Experts of a small language model.
Experts: 6 picks a token, a sigmoid router, a shared expert of 64 neurons.
Below are experts of layer 8 (counted from 0) of a mixture-of-experts language model. Rows are named router (the router's row for the expert), gate (a neuron's input weights, with its number), up (a neuron's input weights, with its number) and show model dimensions 0-47. Each number is 500 + 25 x the weight over its row's rms, rounded and kept within 0 to 999. Numbers have three digits each.
Before each expert's rows: "mostly gets" lists some tokens that are sent to it at least half of the time. This comes from a sample of Wikipedia text that the model never trained on.

# expert 62
mostly gets: " him", " more", " both", " many", " this", " that"
router:520529470518464480504548457480569498539499525513512537478489516539499536506529516480459452496496500539522464497469546519462509501517504505515518
gate0:504523528463497480545517488497486512462467463468496513504473511532458520478499494488529495472503510487457456495507498472482463490506503518486537
up0:501527512525508499479443531488461506525519483480479555497485474504506499521490456510446511506521498504488453513471511465515477473524488519477521
gate1:551478479492505481518500483513540478539509536512489493494534526544486500505507470470484496471485477493500446519507505508528541513551485481518472
up1:494503498505527488516511484558553517521497534446543505545509504475483483510479471470484504491466451493517475516501513512490518488429473528519504
gate2:510517511479513544514537483469472484513497466525476512509521508518512489468493509496514467474506555528486499508499537436454548496514499530521471
up2:495505493504494475498539479557512469523476545456563508495516499517507494480504470475517503533487485507505495499451513543446544485486490482520506
gate3:485504493506491475480541474435518496511497478486460510472476527489470465497535507506494489493482494479488515481460469545524501474492462515479470
up3:528546500470527468500519503496491512535510508475525502483475541485507546489467510539551489495466482505512524491512497527456515525490501450479499
gate4:492510462527479463486504473527515502477508484520539510477493511511457525476477525448525509483500528564529491473502544468504508530493506506505543
up4:552487529496525540524455468436497480467482534448485456480484485504526457509496488517482501471531474470508471532507498535504504484460516537518503
gate5:522497452497509454495534491420526542499477491491543491473474492523480533507515473496478514501478520469520483530510526490453496514500519480527510
up5:501513515526505509525515523440552503455530474497515522531550491534530501494519489504491508491537512480477495514493488494511513508463489489517469
gate6:510500506506505479455502486489508507520506522503482546519481487494506564546547454498458483492560522518473482515484492503503516476508495468506506
up6:477500504494508497500524505511490508504495496506567496474542513460502469481482511475519487498486517455517529452510512472573531512484522518508500
gate7:521522503496486504514501485464484493510510479473481503490534534509466520470458519541465495546538498544484484518494536494471521485471508483471524
up7:510471493484472543525519521485457510498477496494500483468510518514438490505525501425481502516513489500473511536476465508551488482512532480493481
gate8:492483540491503526525484508529532512505520512422517525464490486504502482495513534483487483464478504497540483487462488498492496508509546535480514
up8:495490446531515474498531512522431510501514447514439499506558525474527508500489463480500505518532495511457505500521495506519480451466469529458503

# expert 44
mostly gets: " would", "ically", " did not", "s to", " help", " under"
router:505500468497532494494530482504486496495518480494556478503533562512486484523516527514481456493510488542510532500472524556509493501498525530492510
gate0:492519443531526487482528512501463521434482495531529503499526510519494508507525501489451514489507493533498516511519488513535505522525503582532495
up0:507442487509492511515489477512543519482496490514543456510537477494499508505505529493496469531482483571512521541503502459496507451481531484527500
gate1:494510524536534492458534459519499559492503515479528470494512503503534505510532488505478506466519515505530534482489527516523469475508513497507482
up1:498454492478471494497525485488497495499531467473427489492488490524551553499484528497535483514500492494475458478502517522496507526466473496557457
gate2:474502493538540478492456527552511463468481462514543504472499577461524502527545500514462497528490487496448501489482524529498533464493485504501531
up2:446538465451529524471481516517514520535497496508466521550525466482473514499483510505457503500468476491467486524495491498490528495477502483519498
gate3:485525517505537476463521546508491525446498463490512488499534525480464507484520486489477510468541467487468504464514486527512499510509541504549478
up3:494529496485492544466493500580471494503500525455514499487511486493498501501492516432523505515525511477495451488490518487484535489486522518513466
gate4:493479490481514469496494488528493539573493478514528553509495555480533508509448489513481475530481522508479488476500524556521543507486522512489520
up4:470509473499473546493495554483498529455509503516501476473503499503489519510514522465516543484515503498487513507539530490535508510443512483487563
gate5:534533507506509450510513507479496518534509529455483495467528499460549587513500512489506508510548483482483501467497507513507493457507554473464487
up5:504500507481513506486473504493481475497492532555474495515511506491487482545509521492533518527450480519507532526477478484502511441438473535485524
gate6:488492487496501481508492435464504477528500491494496490492518479525588522472510463483479470522503476498510541498515543524511496512506490496485511
up6:453495523499465495530489473528477597464517488448521522519531523509481492529514506490487518510503515520524470512496495523490482497488508502551498
gate7:475505499513516489514494522554493490477491455488439550479593541489468506505500459494447486473494511568468474498488535490513506485516512545480523
up7:475523500551500522506465506507514486502555494542477477510534513474522530501504538469507509488463509483520449492421501492508522480467531535493480
gate8:535499491484511441488513489537502517535535469481531476509478539523499503523466493481479495505541504488486507449516489513511520525544475503480487
up8:531497493497517512508518503492504509541541532494510506508484479490497546518477497473484532448559518493500510504508558502461524499521516495533518

# expert 2
mostly gets: "á", "a,", "ara", "ani", "ada", "ka"
router:498453465496480493505516444484526497499469480512525495532542491490514465544531491509511503473498475526504516473445503532476508476512526487481507
gate0:487477503457494528507528472494548461529492481447493538513483498490517502520487528528489496505488449517481484459460466471499505499524550540516533
up0:525498487483526518534498545512517487542503496499484537496507526499517514497509483540485498487488504506501487495473438483503504474469491541430537
gate1:493516538501485464541515520521495523493524505456483512477465491502493516486521487496478463462548534466501469478462466517492507507453501476470491
up1:543547497517497512536525490508489478464530488503509538511493512523469535477513502497443520548481485491517519483519528516491510502512473504469454
gate2:542497486531495513455499513521477512481423499565483500541518477492533484519527495529528510514512498494487481480499512438479491509506452514494480
up2:499524486459515465512527504485483516504489511474539498501484499499526517522485518497503482456511523464503494530517521535525455504475502510485463
gate3:486499494516503509506502492526529502474445515512497510504542487461518551519482493492449493541529481502465484511479529525468495469521519492479522
up3:511485516561489510492522509533485503524490534478448530465502510474508528513487492475512470515541463504492492505488502517520500472470520491516487
gate4:461483498511496503473511563507497482548519505508522486526471511484512509533524535501473487516559480472517478496460507483502550483524521532497457
up4:545530504490476498529509522513504505518496490500476492496467577474490534491495497497533493506505544510548499489493476482453489559500501539462497
gate5:474516483495509494497529542508528509489419510547518516497500483503484519490514514512509508480485517551519480501494441486536521547501516526491463
up5:498489539502506542512492508529510470512516485463498481469507481537486475484501504515464506463542516504481486470464504475554513462491521482464475
gate6:452492461488508492520472449528512468521494563520473507521505525473542537505501501551508519521494498531488537419496516493501453501500527540531475
up6:508502532503491481492516507484465512512520494514502533506481440521452484484509557478485482557467486490536456532481507466518512505506507477491457
gate7:483459503474491485472557449495494500486524499506506486538506502486448443475516499507496511470484504480515520490454496552510496522530520478498451
up7:522454535464492519510529504526487497473509480488490512501484504475459498469513475503522530489503514453490523499457527533506521536534542496488532
gate8:499523454488501414503491524543481515530453467527529511484523515483519542533533515522507492503516510470445498499505500530500503504558491475492486
up8:526525471515515449534475504485470507537521502455516478518519495502487445500516475515447477484486507493502519462517566476479495481505520508499469